From a checkpoint of a small mixture-of-experts model trained on Wikipedia.
Size: 9 layers, width 128, vocabulary 4096.
Experts: 32 SwiGLU neurons an expert, a sigmoid router.
Training: a variant of SOAP for the experts, 271M tokens.
Below are experts of layer 3 (counted from 0) of a mixture-of-experts language model. Rows are named router (the router's row for the expert), down (a neuron's output weights, with its number) and show model dimensions 0-127. Each number is 500 + 25 x the weight over its row's rms, rounded and kept within 0 to 999. Numbers have three digits each.
After each expert's rows: a language model's description of what the expert responds to. This comes from a sample of Wikipedia text that the model never trained on.

# expert 55
router:501543547505461414508494467454508495506512518476509469508500489472467483477474484482519550531494534490489525526498471530485486524510497513475488490518549513540484492493519483519492517502516485508518521498484467478511532508512498527524539507461485528481518526558485537456489474513507533477465475466527491493525491475505484527533502468471534470477523484540461504473552513483515499505503
down0:523462478522461486519510516522509454507495513468494494493479487486452517459511498521545497534456510497495505490510527486490479486439515540489504516494518499456520543511478529517486492489543469503471534489450499466497463463504506500493482490483488465501485507500545525529494532501492541547542530481499525504509536510539436499497467471505512449473522506500517502512495474549468505462494
down1:500466482464516480483485476505479453494500465481493534502494497536512510525502547513470512481537514474495474530486525527500536527443515492501484492489520523507476536552484514511544502529503539499521516510536533504495539519498515459478467521521506496506458447520484516535527519502459518508477521513513447512487532540462519555480517508526487526461459477512470477499492532484474516516473
down2:517495514472509517500509480557491431464473490496459491511489537505441461516499462513452519460522513496484472497487490502503489512518529523523485509446460533490515508495513534506519463521531476493513479522533517545496488516525488471528527495518489543533466512514487489496479472456503502506517522513516473530501491529511519465461505550513527540438463484481489475479535483505490501490498
down3:527525477494528511524499471564448470503515542554471513462527493503503487538522480503513538533498492469478505492525511510503543487544528515508479482499533491490494505483519503436519521512498478465555481475477492481474515534446504539544479497440484539486520519494469499501449502513521491521496506502493505468523519481496510494480470501509517500489516503523536554538477517495490526512503
down4:479450506480527496534512530510449520479510470498512495496501502453487469502473511499502522507527463470455451506477478521493485480527477527522505518518518493494485507508481535508489478500457491544493549482539507510517513520520507531552508469476484480537483467494542483530493495476521455457517457484479529452507540469505516532498492472487494486531508521463511477489475545498552532465504
down5:520529464490523460535470502484518495494510520494515475509481533485459503471476482490504505525504533477457485518499512503473546514485474512497499478477543544476487440485495543482458514529481525519478537491549501449491515549559504446496485489505466500516511494497542494536520496481525499479464511491506453523457514467502470479475492477520486507528538463485485510465504496496502524537503
down6:506529491541457517475508542500497435475478516509510488512484506458506419503451470528489474500468524524512507493478531501491490469503465508544518524545530468490518492495500473518508506518475505486512508501523508536509527505521478490531539517560506453534479501553512542490500482484508450484450487459512495477494504481526497523502496489507501484462480516511494470484449475502529490500494
down7:483472515535497500480500490472494458465493475509516492514526500486520481547479495519439471482516507467518496514541509539485505547512501521506461456465525476481473521529472513473476464480475495488534407481521487526501541533498497476525500487531525495500543510532527488513513494515508500475528513478492513502458468468521477495486469517487534528495488495532500481516515452477509482542462
down8:507463492515485525469463542534455511488531487508508515551490499499509490511507504500509529470500479515492465503537491520508481491473483530496532527490450468419487504493507449481526518470540514506526469447498471453490512479495522479451480515524492481501488472488514487481522482483454502486476499436499481547486527500501465488504497525518530460481538513478478507516520498449514512505510
down9:515487468485519561492494489551489515468489544505508502515539518495526470514499499540509524490515528515463450518487525454512471535500494455519446477521435538513484537499522502533509477487531455508469522519483544501514513493494516506509494543498461470514525487492469447519493492464485453464505501519476492496478475498463479486492488508481491500532505491484495454489506515496454526521516
down10:499490471468523516502520476490480525512513534510475487477473478483533531497495475517467480481480501490524518504507520497515476499543494454464516590491495532506503464492515458498461474517496464532502508504450492484476536523519519485535528543496459520524537527528535489504513476507540518498496497483514472528539478483479487501485521461484444454472482487455504516514527485461526510472504
down11:471536488484471507538529517500535544516486479528456499507532490488462518489451506503520484484470505545511523534515542491528515516468507519528483505492495496517510490513509512524506526513503531483511529536523491513509530520497529539418516504496502435515534534504516506532495516555520520531461516471506509500558497516491528505507508502456466517490512520488547505433513521489495515498503
What it handles: People nouns, table cells. Plural nouns for people such as men, people, players, girl, plus pipes, heading markers == and ===, and score dashes.

# expert 57
router:477536501525486481510470446505493508531506489496517468512445496486488478467467413467510529490465531518509535514504500513500437523480508510501468509496560494559500488493537501537511480495464482500493512498515473516511539484518488505513503489499475502520506515524520502504482482509466534482507503486540495549537467496495522521530504473486476481468493486542491506471552477477555486472494
down2:526546470506513515478531481529516514512491465538526555479543462530542499524487526473521530472542524493508475474515530489488497479486487510491497507522513472486487471482522464456477477443497525470453474515522468536533551501514476515457512487493496484534535474523499508492508508501489524516489476501513448524506485509518490472545504504478526492514503506564518484551497545490491496499514
down3:484510523519519492483477470535510484526514475501496544488492540515509486479491484508461495457491542478484514532484487508489453513499502489494512459499534509508525509444514490446501461472494505487482486471511517499498500475483496494487500508588533454527530455455530472474537477476471513514511528487510491505505473527479491485484510489487496538508493527449535445519532517472523489459539
down4:492474493539499518443523506499510453518509537494466464523518532522512521506480497500486476514526516532536472492496495478538510513568503541509516494520497503501459500519493511517516495521521518462499539475483493521493443433477517500501504490538522505502516522473512504473472462505534488483518513503533498508518574500529486492531521516463465539526556508539514480482489498518510545479483
down5:523472464526457555460533513459486484521483509490472498498492479496522504496539487502491470467477518518491481473471477490488497523473523531497536456513510501486506468537504483488462506503532542507497458519506497502486506490512493535455482473454516485490496482506542476524487521535526464488531498507494500497513416491470493521521485450512537540520510542526503469488503455474487496448502
down6:484512479489489480500545521458499516500505481479460451499533474523504481472473496443510524519511536534529534478516519510518477516519506475531490515540546490489500515538500499528521553536504512480519496533518523529514559504485513484486499494453513473491465482499505498498521482471446496500513501554507516540511503437523501484502466506449471497486459471493498525448496489499505530535518
down7:493500469495519472502519526496474529448527473472501505483512471530429517534492552531517479483507512499493477468471517459485502497489526488490463520513481489503533545504478503521491552497471499497484489494500525515513518481481523480448470509515528457490501511497492523494524476514492492504456445475515492520505484505501431525519481481510470480496485496504433462518468558487514508486550
down8:538518479457459491549542521510457526493535504536493522527493523461516537484511527492515499477513525514512498510498530491444458461521509497493532519533532513506465543460488478470480521522518494527501559451512492471497512515513466543514489506505507535509497499501509474509533518465517546524470515545524505498489503498477574493481506542520539497504527490498491528517517501515493508479486
down9:525521479515460517470492529532475516495536470455470482492524501485495501489476471499528505454470511447501500503520495445540501490550518520501531481518516504473497494509553525463445532511491497526491524528476509464488494471489475461481506490495521506531521506494524480515542508506466472482486529504538501461526476478511521535531504504532493462495493533527494478547515488492465480464438
down10:524507459537525506512482535475493542493485450476474463504495525481529516497499517479486496534507503501492505521512478474501461519479482508515483512486490514515514554478502480460476451514515504551490579523510503492528479539449484494530504491503491461511522479497521492498488462496521491516485448448500439482525474519499512490503451465530492475465495475507482475530525475510450496492521
down11:522471559495491475497518564490468520499521535509506517509525530479508489521476522458546492484485472472478497464523460516480496504513489516456503544491471477462478501467469566515514521475482480540501472492509478532506507523522529514535495529474518532543526506523483530547555527510499506490496483499471507515475479478512516521460536506516517489491528466499499525508494481458534480474507
down12:527565439485461489463503506504498511528496536496514521509517499534480479453503483544487505506507501483470534477508555491517520508498483502550525499525516504472506491488484456520507485491504537532483527509488543528520506524515500497454544491536522494502509462491435499509483463483503479463501465459452521520511506507485508515491499484486523489502509472499482465471491466488466470537560
down13:491486496523484469525551511521488492468495536469491519463538497473510533522492501476543508530507501521468512500517526490469524484488485491532517535467528500492500488482486522488523529497548502546479451494493475486478539457492551547477457506519474467504527471528485492506487534458520487522516454547491540495485508503444503491541470523503489505542495493496485509548492498511519474528543
What it handles: Sentence-initial name capitals. Capital letters starting names or words after line breaks, quotes or headings, such as J-oel, Mc-Le-an, Mac-D-onald, ==G-overnment.

# expert 54
router:501545557504447409503495471458505496514510517471509466504499486465464481481475474470509545525491535476487530524504481529487487515502496525473488486509550511543477496486517487518498502502518485527510497493483477473527522505519497523512533492461486537476520529555489540461485484514507534487464483473536497496530493483503486530525487478464533474481525488521463516471542502480527500504502
down0:476515566511534535543489476473489532547518495466511516524510476527549502516518496476524558522534488490494483520500454483450464473468501501504490540507503491488523533502478480462496534513494530521481503529501480473513480512519461506503537479537498479514476486530527519472524523527494537484524513519518498501514510519504558491503476551540512484537505478469491518540532535467514497491497
down1:537510491510507569484509508496503473497523507524502484470513513459498519507522523516520486518489544471505466523461472510500533463483504511471514497492563478477487494518488477450449546503485483514533440489503475489477484530517472497499467526437514443488493510484484577493492511480519482502482480499500480489486498497469516476492491544494511505542494510495484499538544474480466502513529
down2:511521483520492475471525460491460535466555466550507507445498482534480497473511488541490504510495498488468518470549499493515480505497472457475524514489501493525526464474470477535473501508489498500447498498527465529499498470460500511508539449522496515465486483502513506469497522503500556508496554499525495503474533457542513511473513484470469486486509463533516505530459499515498517466511
down3:501474479527450497490487495533492532516536477501527508536531536473494480520468466516559524492507507487478521514494530501492509545533495513465510526504495499508535493498499506477533498496493502498494518476480527516525489463454438528538509500468501491504490469469524508537477509474524520525489486546553440521484478467526509520510519524496564521549479532479491511523503501497444512505532
down4:502503514499552471506504555525472496519484477502486522489510484490483518539503542476470482479511509509524509509526549495514499536519503496469476467503505464453506480471487536493518538480531485523537491522478497509525545530477552507526489441487451516527523493462497520533466496533496466468465481498486495509473479498457492485502499519478515568525511501476473525551501498546503482517482
down5:526492511480502472524528481509525523498504532524534491480499421547537537521505461496473504508505495515501489464484473481498486431495505509485508468463544496475477494475482477504465511509495536444497535515469476546482507526504492460469482506504496544530491507496457497533531421499511545480526483489494492505517498491488503495533502543469483483508535478526523510514488517471522508494511
down6:518483512517509521502508535496534484513502549518481530483500523477533533540505526530506490523520470496451495474476523509496468516450473484499480494486494509494518491506536504487452488499531531517481488522499507478499500503480504495488482518491516430500521512439512464473484531537492503494542478475476537439476530498488487553477484524474470502515462473504545520553472492452457495497524
down7:461515483532474478481509550514487562532472482531525468528530524497520455493522503485476505463470492501500498485495481470487499468477488501492482510486471544481522464499502487495536485532479522485538519530478519496527507553537480485509514542514502492507504541509464514506519514470499547497475491477450471493484487505494522452514501487464544486462450510453540472508465493518490512494542
down8:515468507501510498505486548519481454475523508538490530533524507548543500526484526479535518484511546534519485472481488485518478480455465542522473552473485442509499546523509511493507499514476514492501513507458546479511514456496514511469554538513541526483477533466539508505510537493497485496466499470519505483470481468475524501476552495475486526480483490508505515490500474489517517479506
down9:448539500452507481459520539487486492522496472493529510507487493468525518494539473509448511486503486541491465473491502495507454514502496536503561468542520466516475516466520492476512519523466507471474503532510539467458482517482499511508524486476506530495538493537501518484487506444500508496514466469469540489457486450493490498499492515507501495438527511536506484509523508489529523483539
down10:470504504504530551507536528489488502560502494487505542519508521474524488475498486484483498503488505544453519507492452507483549539489509504535558496455519509503488443511525515483498500447497481517523473488462481532471507486483476535544500480537515489549482499502488477494515501492486533519525537492517540459464510481467523510522521524484510460483502496488497472463532518516545527525508
down11:461494491512476468525489523516454533444516507480495486506475576462488502485498526494511520482471483474498455483519535526510516503502518460490527480520495506543497465490486507483491552495449489520487526495524482573482491517540527502498497495502531477511526487500490489475546513456516488509494559463495529496554473453491498451515529520496472504495517504485482497500502501463492518480487
What it handles: Sentence-ending periods. Full stops ending sentences or list items, including ). and ".; also pronouns it, him, which and the conjunction but.

# expert 4
router:509545550497467413515499470452511498509510516479514472506504486461467486483473483478518548531493535486489527522506476538480485515499496514475492494521550514539486492486514482523492508505514491506516526500485472482514529504510495528521536501461486525476520525562484539458489477511506526478463478472528491497527489476501482528530494472474539465483526488542456499472554513483515499509504
down0:476486489493487522516470439534506498503474564512498502514483514472504515499477500504517427488555556525450500537471519523471530487530559508527498470523504499489496495520487480541500516490490516460464540547519504548506513514523464519504510577510519536518508505491501496487540504513532481500512525493495511498504490511500511506515514484561485506482478518470514504493516476509520458500509
down1:507518454461489512498538492536471518479500534513514542513510551490513516468515540495547537471521500520518490500521538521510474545499462442535501500471518497479472536489492453467541471475488500478470491494454470517490495495521448507462474511485514511438470524469491490482503535535513504511516465494534501503509504481477501480484495510453488501504520512472551521508509498503523498470470
down2:521509550521512511460488514516526549495481478478491524503493455498516540470534490546462525486469533509524472513521508475520541482534480535467510532504523495514514505530464484448461491500537560487510543532450508517512494524470448500516499506498495497490481503523519508508498521519485483508544493549485465527493498517483502439519539501527455501509509490512500500495510526535545495499496
down3:485495469512513466502528518480530542517499462512481527539478465506487527523496520510492494540469552477507494505511494507518457520465467537478500472505554510505501521513512510473492475537482557515503501496513482477511482480537536489455462528454525537447523490504537468487504483539530526538484506498495475501532492486520509505526527472482573481507498478500530498507534468539512515504499
down4:501495530500483506496471490495457507460473507508513498509551482512450495517485477503511463522479498473514527506533531498446490483458522522497508506530503560505493515501567553535515504534541504576525536523510494499532515505479482528503493519481556532489451534520492465513489504486523536498538531506537499490493484485486519502519464480464508541488479518477494507504486522481529509497480
down5:498474510506465557462465473515475519517504475476512506538481513505508517510495538457501529465504544520501513480513548509491483482512525544480490508509500519523516472462520504485495550526529549495497501484488439504473526510505487474501454492468516495521501514515521539483516502468456470524530485507517482530455487475513459503511507548532491510501519489459477497463504443546479484486538
down6:526458484500498511513474461520476490478559502494484496473540508510495536528476523506479475473506472547513483492532488553480540525490518488481484494540453479507489495473484465502499491487522525487500430451451538519528500483540488481527508495514509534471477520487537498542511501534524506498432504506475483480516527472571516488495487526524495508481523464513487510510514512496489512491513
down7:513515466517544518491518492510485523465477494508465506536542484548514484483505524498452494467542466508522510477528514503500476555483526488524506488485485463485508464521539510487524504482460517497517491447463460490499495501490506537515467437516524483534509473451539527531499482448474470508518507524475513506508484490516499485497506544471522537520498473488502485544491468490461457507485
down8:520531491463513494483507500500510542484514529508462534490467537525531519473456522493536544466495519532480528512511506494509548457481470482499461486474540532558546503503489498500527525493497493527516563499467480469536492491499487496478504489507519521505554494480512504517497500508500440487501461504463511519507487471478493526500478537508518562497496525565527495506515505504471526518513
down9:517529481500499546503503518501485520490442506472501539525485527489522486541498474474495464549492533526512487536477468457543500469483506523461521502506499482525489509512557532495466549505493512488501504527486538471463521522467513527484487531526539509521441531502478485507489536453511506515510483502534536501487513520444487498502503465550491486540493494475487543506475519480520474503504
down10:500523560522511502553529494525521521493489483468476527511505491491465441523489528525513494531537502458493502478513521494501477515504548470511459453495461492540458497516478491505529508532497536533553495446534498570475505485516518464461493519451480486479496500519548485485504484534469499500524516483523503499524544512497488474486502501536516490498484525495511487511515490515533500514532
down11:468523422487509482453521500505530554508501505500551539529499522493452487474503516525539497448460501480520493469507537498461538533518530472507480517504490524473490495503488540517508485542503537515543471501484485481494478549515506483504511526502536495503516502497434494492501530514507494534503504471493516474535484503556489508525502488491495514505496483452490522524490461478462528480505
What it handles: Table cells, capital fragments. Short tokens opening table cells or names in lists and tables, such as yes, single capitals (W, S, Q), years like 2014.

# expert 51
router:510529543504501467482474480495562467502520513488541510521486513499500513468486459514499524490498527507483565518495444516512478482509520504487462506512510509506522499513481455500518485505497488496486482538490500441506527500547499479524531480493528508516526529530513518462492482506543546476488498513521516501556502491513576519493502517474527471449542527486467484476531468487544490502483
down0:469480472467506500488453506503536522508527540485516519528496491497508546486501466531464452482474466483459562491497531471500470483538535512540470501558519529495498475526542509512464483491511483515502525546454482505506491528493511545523508477521491491494468517508528509519541481472499499515518485510489508511503550503489513550441542493515519520472504479489527509460516482473499493503518
down1:488479449524479539478482516471480500494478500476531524522475492525487465470533488453495499498488525504537434522462514505512512503459504500477522494491535497492496484529454483462507497514498491514509541526498508501508513456479483493516547508534498499497468508488501511559496513528522496509502472516496506503501466525503472492491487542491510483464488480486526504470561464464547573453457
down2:513463529491466523494500459504500507459496484484484492482499500485476533541491440487506503430492506485485503498465564500485512485469479529514519518508531521488459439470495491479498493476524486502512487466489481531474508448478506531480501481451487468540503525515473508486503490476515450517479477472494539496509530505492458497522532446525497504508519480519464466481470546525512507503531
down3:548495492531489517495506525534499521511492491516521474508517520473518520526510493480500553529506538512472461536459471519511478528501505504521511502491527479474480500424566481497470507473483508495521460484503461448485504526500522509494511478503494503523495479494539517517536490488499514454529478513499503468485461520533512494549523481521444478534473456526488474467547494513494463525505
down4:481521504501517489487466501518473488554493508541502518513527510507480479482486500502461474471545478514493509467451555471504490429534517461494477520519529517561564514518460468490509490515509511490487541505492509479490533521499475533507536470537483514503506555428494472501489488505525515489520498500463480497508492530508471468550495527497481479515484499525509512485511463523505491493511
down5:462470473564524488499501489501516479520542532473474485501506482489509495473481504527510447513532451487539476479529500496501533510501496497513479444515487538487512502527556505449508434498524535529505503473545507489455484530510469499463489476520490493515493555498485510513498525476530492469523535477450527496488494519488517537519545513535529510485524494472495519507503492508537492504519
down6:496528491524553492506458522510458491531510508497515502488482502504533477488497478528484485525501504484506469519499523480515488463530510551523500476499528508433512497494455511508456504527493477457488506545493562478484560511494460558498476454514507502485462513467555512457554485480493516519493488526523465508507500510511495544482513521531519486505501529500497485462493475516505534465492
down7:542487455474497486484513492483524493516513445481516470531522471503456527468497503550492500508507527475513472465500530506513516500497416521509504487508486478475489550437470508475472488505471487487491510515525526469476491464481517497483513496463550470534467491494507475503492506501526510515508459482457485489507500499498497514537446510474472505504506495481549468555513538496494510453497
down8:520462556524503460539503491468513518533442489522484534516517533547502532493511496475494471523479492517527515492488462484489504507511534491483488486519539520484502492491461530489514501482473477494505474508493467501495522494547488514494540494455455504450482504498501505530474518502519480491495463486499482506458476502539494466485477544511562471494451530474472493524547445493523503532492
down9:496488530504454511489501524476494529508543489470497471537534495522506513491511477500494503481527470526492455510552467466485462495525502466482528463476482492469530493536508524485487462507514492493541527525506498501482460480479536540509496506478502505503488483552494497503537501509507570478507433520530475516473516504520449521461494513570462504466521506502497533536520477487489491501505
down10:483488565507467507510503505495497520538467475504506487494520512465461478480478520503525499521517476509495522533516507515484530521503484508511507511531528480438506523478479495541511501525540467538527544510507482522501523470495530505521464507538498547471481545519470441504463549529511477504494494509491495503493510531506536500509473521491486514525500494434538511477490506463514487473424
down11:500534525474508497499529503540467485485543534489530538478481477562502561493547516467496483567522505528471493495483498472477488528490516513548505496513455500517506504476495486497488493479454514515527515520475505528494445493481517517490498537465485510493536492509490533557469502489430517514486541486508524475471484510492495469507463478508477517492514509502505548489515515505530519466490
What it handles: Inner consonant fragments. Short word-internal pieces like g, et, at, og, ag, fl inside words such as for-g-ives, s-at-ellite, di-ag-ram.

# expert 31
router:457538527516483491519469471480518474498530491468520456519475505477510473469489466488489570514483523522539517484482466538471494480535519532494470487529531525516512481505511508510558518519510511486487484514498498467475522506515499499522547475508515507474474531572521509473500470517484477478486497504485506491532494505516497510515515510480529444456492496484475455491546532496567487488523
down0:496495500488477481455567517477478507518490502492501469503523477444477467524499541453504511495517515523482515476510524473487552451510499462486540488471547509526504510486508471532539507495561490503472504481508522503495506502486546493489537521533450496496468542496474437435499509487500514483480509506496456499519533496477522479479533509535507483485529524501508485508471489468491473507497
down1:518500460491505476470468523445519466551469534539502491508472506524484494479484513503512509514478507540515489526462476462494497440461494504504509542462495532495526517486572521482479482524479496552484506524481566512535480503465515504483476491500520500513487471495501500516536493502523515508499508475525516501532504520536535529514519513472471491529499494471491494424498488486507509488549
down2:489496546535474484481542503508488533496470488511493481524467478550529527525523499478509480471490460526491494459491515489506505486494481530517533509507495453530469512473449483463503534461486493484490480512496468518526494463482511516485487569490478504530506523532538504516491471502465455539506515463541486470487491501521496500502494515437488522464528537518449525502486475506470482453510
down3:514507489532525494491553456510495516525495512521517501532497496509492486459492508491525490474503560483475534544505508499500476538497516507507514488480481467518479505498504477503549537483513502506487474450514456472494483479544506548492488529536504507496507499518513509533478540509495501542522530493493486419502458499492485446503521543527494539480522505578500493476501536493486514490459
down4:512536467473517504524541539462490458449552539505523528501480468494504484499517510537486543533527508527490519506521480535458529510488498558509505520436495521510493485481504506454519520507533514475504488510535495500496502486501480472480422495502494489463512497477516490540501470501512515496527512525513495515507507485484496491457465521444538521470478472517483472495460517476479468496495
down5:488471494495501501497494448527481513512517524483470468504473507440499485494495465482511485492501537549522459483469489494482545543472525479483488481484510488488477513497500515503507501535529472517476507477526488481465470490496506470522538499532536544544438528515518487553496477505543505542488517509495434475549473526471514514491510521543493523493524491480490538501533539518501487477490
down6:469488508530483506532542519442522501484522477516474521471491496539506531482533519516550484537501487511483487512530526469530456490452486471530486508500473483517469488457477498522459520503474531450491508488474543492520480467473509508499516515483493503500519497502500545486512525489525490479489470496494519505512533541479492527531511430570467470464519452497483507524523516500510482516505
down7:477444501491500489515509542479471497511536495494541537531481487470491478479522481540517520491546451513489462564522525454475486533498496519476490464460512442502468512459507500505510499508467494519470483522484490517467468499505511509519483520531532508509489473499520524521519500461481505472494502494467484542513517518488494482495439505511488493489541510571503483527506461462507493526524
down8:495526527525498557468474506508495521489530538497484478530553492491503500502506491480479507495520528546496543548521472478503493464487466483468499574505483480480546484518509489524525480512516506476480490506504512498525513526473538511519484511488478513502507519510480530500465517550518500512522502472498513529470446516499519516482515521499554555499516544457467511462490481495459560484509
down9:540549466456508492508533472527496526532548468515472493475543526481467514506518535554528505473519516509536505532538532485469493512535485487495520497512522496532513538485514495510480488511507536502499499516489495507501469456513522507523480495485536505491511477492517519470464527513472536498495496492526470494474546470516517503534517542485500491507466517462532521552495561499470504499438
down10:470484485536472498494501507525532544523493538511536480471519442550532552510542486511534452506475499497537485490494487501494518493522499520464522513513542520494548485472466472490490489477507526501505513471470465522487506480490550527517487513430516470503493490511442521453504490488491525485509479468494503501483492506534499488500512507443510513513471470534499520536487446511495469499498
down11:515496518498511488490527524544513529464523507479485457515508514500480485503504501508502529521488476502505493555512524546524528470508493520524470485445491465489485495536525472523487499552486508485518519433530464496506544492464482474480528500484521497479524457556531456477509501522515442523467539492529506492511525467480491483468503526474505466512524524486481470513525528498505468491450
What it handles: Letter N pieces. Single N or n letters opening words and acronyms (N-os, N-ations, n-orthern, NBC, NEET) and the pieces that follow them.

# expert 56
router:477553508496450472507511476471494478505492428484517477552500467480498454480501507504506491502499526502496494501523474539500518488533506505524524480520491462523510506472533456487552519484492492499495465501483486466467474513521532492485536520472460501506534516541493532471474498485521469489457484492513537521531479495539507517567485510456482478487522483473514524474527497478561502506500
down2:510480518527531483502492483508496501508444497502466520462498475506496529473512494515489532496504555552544505534529480554485527496539450507480469520524496485522472503560504504509486492505496496483489508511510507520530504482532466494502477472521533486493532497523512518468460551481536509524466474528479553529457505479529555485540482510493513526496456457520498505500480484524489485495542
down3:488527547502499505505504537497521550524553499537532528495486468502484451493502543515518509518501457549512468504492502473464513500515507537516515521478489539461521527522508439514481513477514459491516529503487491478484519475491476507501486491430480456502487510522499512509522519491488514459461491488495506462436524492497512506493514505512488531487505511502503488490564475464455532507542
down4:479479496441492500551507487541516513493509512507457543511485521534476477502509509497504521469483491476497504456549517511516543518485474495471490490498501485515505447536505532523506539554486521474521533508482548493529534490483488521475453492540538572514529470507488510495497517513499488524512530499506523496522514498498479476490519486463476469531518490553473513459477485470464461489505
down5:454467536472505500457534549476484482543487525512485438545489503488537510497509497485515507520510507461504511447504511514480459513502521500489469479489510521512509501514515514502493509509502486481497519503497460474520520509517490461489491494519494473477497542495545501564502485522466504504498509538563517502573488515530495502500478488471493476483551477448483526490519478538539450500503
down6:483578447523485474516503500500508523509478486481491519493499456485529479506490497521468560451477531499488512503550459534526502504524489461514434493505511493492488518510514468493519467491518520446464486509484542525504471473458461514506505490526504472529520463480481540469469473512528498505525458483501509494520519482500475465513525467484493490465481512522514486475482479480489464483518
down7:515510480494513434526501464479481509436556505532485500487477469463475525522533497456492486516525477514510512502505505507492500476503487518483541497502489495450519520469521508467510527474478504572513491504486508501444498526524521503547507524438515481489488549519513508479512526488502502529463528505482504511501528442486510511491485452487495497498529482503501469538476490451539485519488
down8:526521447508468490481481468479486516465511520533505488471497482479510520514502461499488432496521541485529500508508440491487509487508475480543495462532479524483490518477505507489488519453509511481494506515531492457531521534489511504478471539524526536497471558532510450529463512533490508487506500487479508498517520430525502466519512490436507526510487457486479508482512510465482519502479
down9:490496522509474455475515471495497513494481507529512545469488455511514483526518522514530474520504533421492505519507500491533493536489504517481513478506520500504506528552534482502549497520494542549556464501486506503478515487460532529507492517446542507459545480506493446544476498471516547503488514481493503488495508501526486530437494489493508533501476470506477519498533505503510478500482
down10:486490515512498511517491491484464483538474470499475491470442529480452480525490527468526495511492486518464472515459511513519536523500473496490468498484495550508493490478457478500536533463494521521485522517497500472513503495509525516487513526473515547491521490532469516479471525497509470535464479534536522447510482480494503468547456487517428511555524502481450508503476498519508526504473
down11:494471521485545499474506519490484476493509445539500504499479512525516488527547520463464498513526532507496483520513526480491538463456492508519471509525524511487516488504479475460477513477487522529507530522443506525490487509511507482486478527505530454529476527517540535502459464508512480562464534494500492489522484501509457511540473505500555479464457515525480486488484527520491549522474
down12:525485499471494466521534491496530478512488509490434473504476518510536526540514536480476528509548497521492524487481475502546486477478500461511515475557452525546506506451477505518485490459446490460503515485474489471532472498462511515511498465530481523484499525529550484466463468495527499485482532546488506525501493506480478538491503475474501526522508529475483513514509497501459479487508
down13:521440506499502487454472532502502523522486531486478489497491535499523505534530520489479515516520496469458502526502517490440513507493548497496440522503476519476515517476550503503480511537532547492473479500521495489511462506486458504519468525491440497472521478483508486446445474480457500490472514502520481518530458541494489482502481466485525501490478456509482504534486526533530514507496
What it handles: Institutional group nouns. Nouns for organizations, groups and categories after the or a, such as government, species, series, family, election, and pieces like ater, uture.

# expert 15
router:495549546502468410505490474446502496507504518479517468502502492464463480473481487478518550530496534479490521526509470531493481517508495510481491490516552503537475487493521489530497510500520484498516523504478476478512534501515487535524535500469480529490521524557486535453500483507500529478455470479524493495524502479487488525528492475471522470481534485541450504479553509483512508509501
down2:488472509457502499480500520527471475541506514489535471512486455492510533523480484552483461519510510526483505482500495542482508469483445445484467529521485477495517516493513449528511536494550519489503469524509484518481482509463519538498498448482491522481445463497473505473483497509516515518484486476506562500478507501483540502481529522509504495485481476475507503533492567501523523459470
down3:462511550555477548490531515487482485493459518525500513511497493530480465480530505503456502529486526526529486493483516509478510492509511465496525504519524494483481500537489453525531457491507464540499490537497509507518491482500517484512477479533503534480466512528453481517495513494449494447484501495518460559535454515513487474553507506499528456475494494518461524508508470502477510467542
down4:495474492473548469546491473509498504497525459461499479480468504504438524477504503523527547512521490496487515479513497508419422512533535503525464499517505542503478468522496532528516482482513517516530514524524543503488488536507527518529511476474502505476525480482541497498522474469474517506536479538503489471543499504516481491513484504473474529490500447488500485501528494541495500496475
down5:478509472494477516466483480536541545473547462538516509504483537482510505492476473534454454477490469516493465490511503462498535535502503496471502518514550529510471547460472535499509528500507525499563473507513452485501476500524440521519516483521498483482513458477513511489469488488516501535509488476484492511529497440464483455485486520481493496469507510486495489464503478507501512471481
down6:500484488508519432486494525502496452481489517554533482475500484441517450508478482515502486483494487519501501527532513454473492494514479501521496477501489510487527516534490546486508515519566502471519529519521471473537502476492498518487487516526492444508501554474495490483480492488526492483528525509544488532465445518549463483499511485467481491493514470494447519535485469475499531502503
down7:497492518504509539489484510517455542491496502549474524525464534482512507542451485487519519498474493564477542485471500502491501479512516469458502503479500492488524524502497519466507508459478526506477563519492493477535502547506495499518488495494441514486489503517495448496486519457492462497460476492448539516465517537476494518529495520498494533526520537516533496546483462484487487474483
down8:460515476505475491489504506464476507483493467524475457525463522477476455470462483504492510522500476491500484481481532524476510460551503520530483497499494518491466480436453473548521492550486490501519504482553453524519544509527475464493509469529505504512458527481464501512486516466479527477471525485526488518502516446482520483534515513547484505477478476503495495500487476494476539495521
down9:513496514499518508463503474509511477527533548536510507527459520487517496489454538457508461505480518500518504518532479454542521512477512514512470494473493518499523554502539481503464540534487466509535528545543516508518491494507489504510532520482462464515519543508467506486507462487470496502470487519528470487515480527534533492496545518457521490517518535511499480439513476496516506451506
down10:496509507539499458516497502498522484506492501479517458521503466478472436483469497510511489527478483511497477525492476497531465484504479454520441516501506500464543468516522497535510509507484454533498524493582491503494513487443489539531520494477494494484527487479480472507538487457476493482466503449507510473519504502549526526506503487489537445488505476488498488529523528545480513495526
down11:516477464525541540494495465509470512484542527512505518528489523492503512480517566521485505489495477488512493460479497523497504512482512507523459447482489481541516505494502470454527476517537534513513534514547472534504567468480482481540492511500510460531492509458482477473454520512485475539487514502528530457526472506505508532474529514475501527516516485483512481483524521461491534523527
down12:532531532472505440493467548546501511477492514533539444501510483532497517498514509526506507490470488463502485544500515506517449486536516517532494495529529466472507489539507547477513516480501497504467496495478497512504509512466483485491523503525508540498532477508548521463500475475502471524452542501533514497511481488534496470446492522475478490495488484478530505507534433495459483498486
down13:456480494515482522470483465518531506514439491501477442494487459461483511472503503517529480500491506521533543525495514515469488510552511487488518482452427511511508466513487533483517486512485502509509508492495480469509482476512535503466515519506446519477493474496540532506509468498511489465496490535515503506505523504441519476499473525485449444498482532494548507493490532464492530511528
What it handles: Name separators, foreign names. Slashes, parentheses, or, and, and hyphens joining names in lists and tables; also capital starts of non-English names like Hushovd, Bhasi.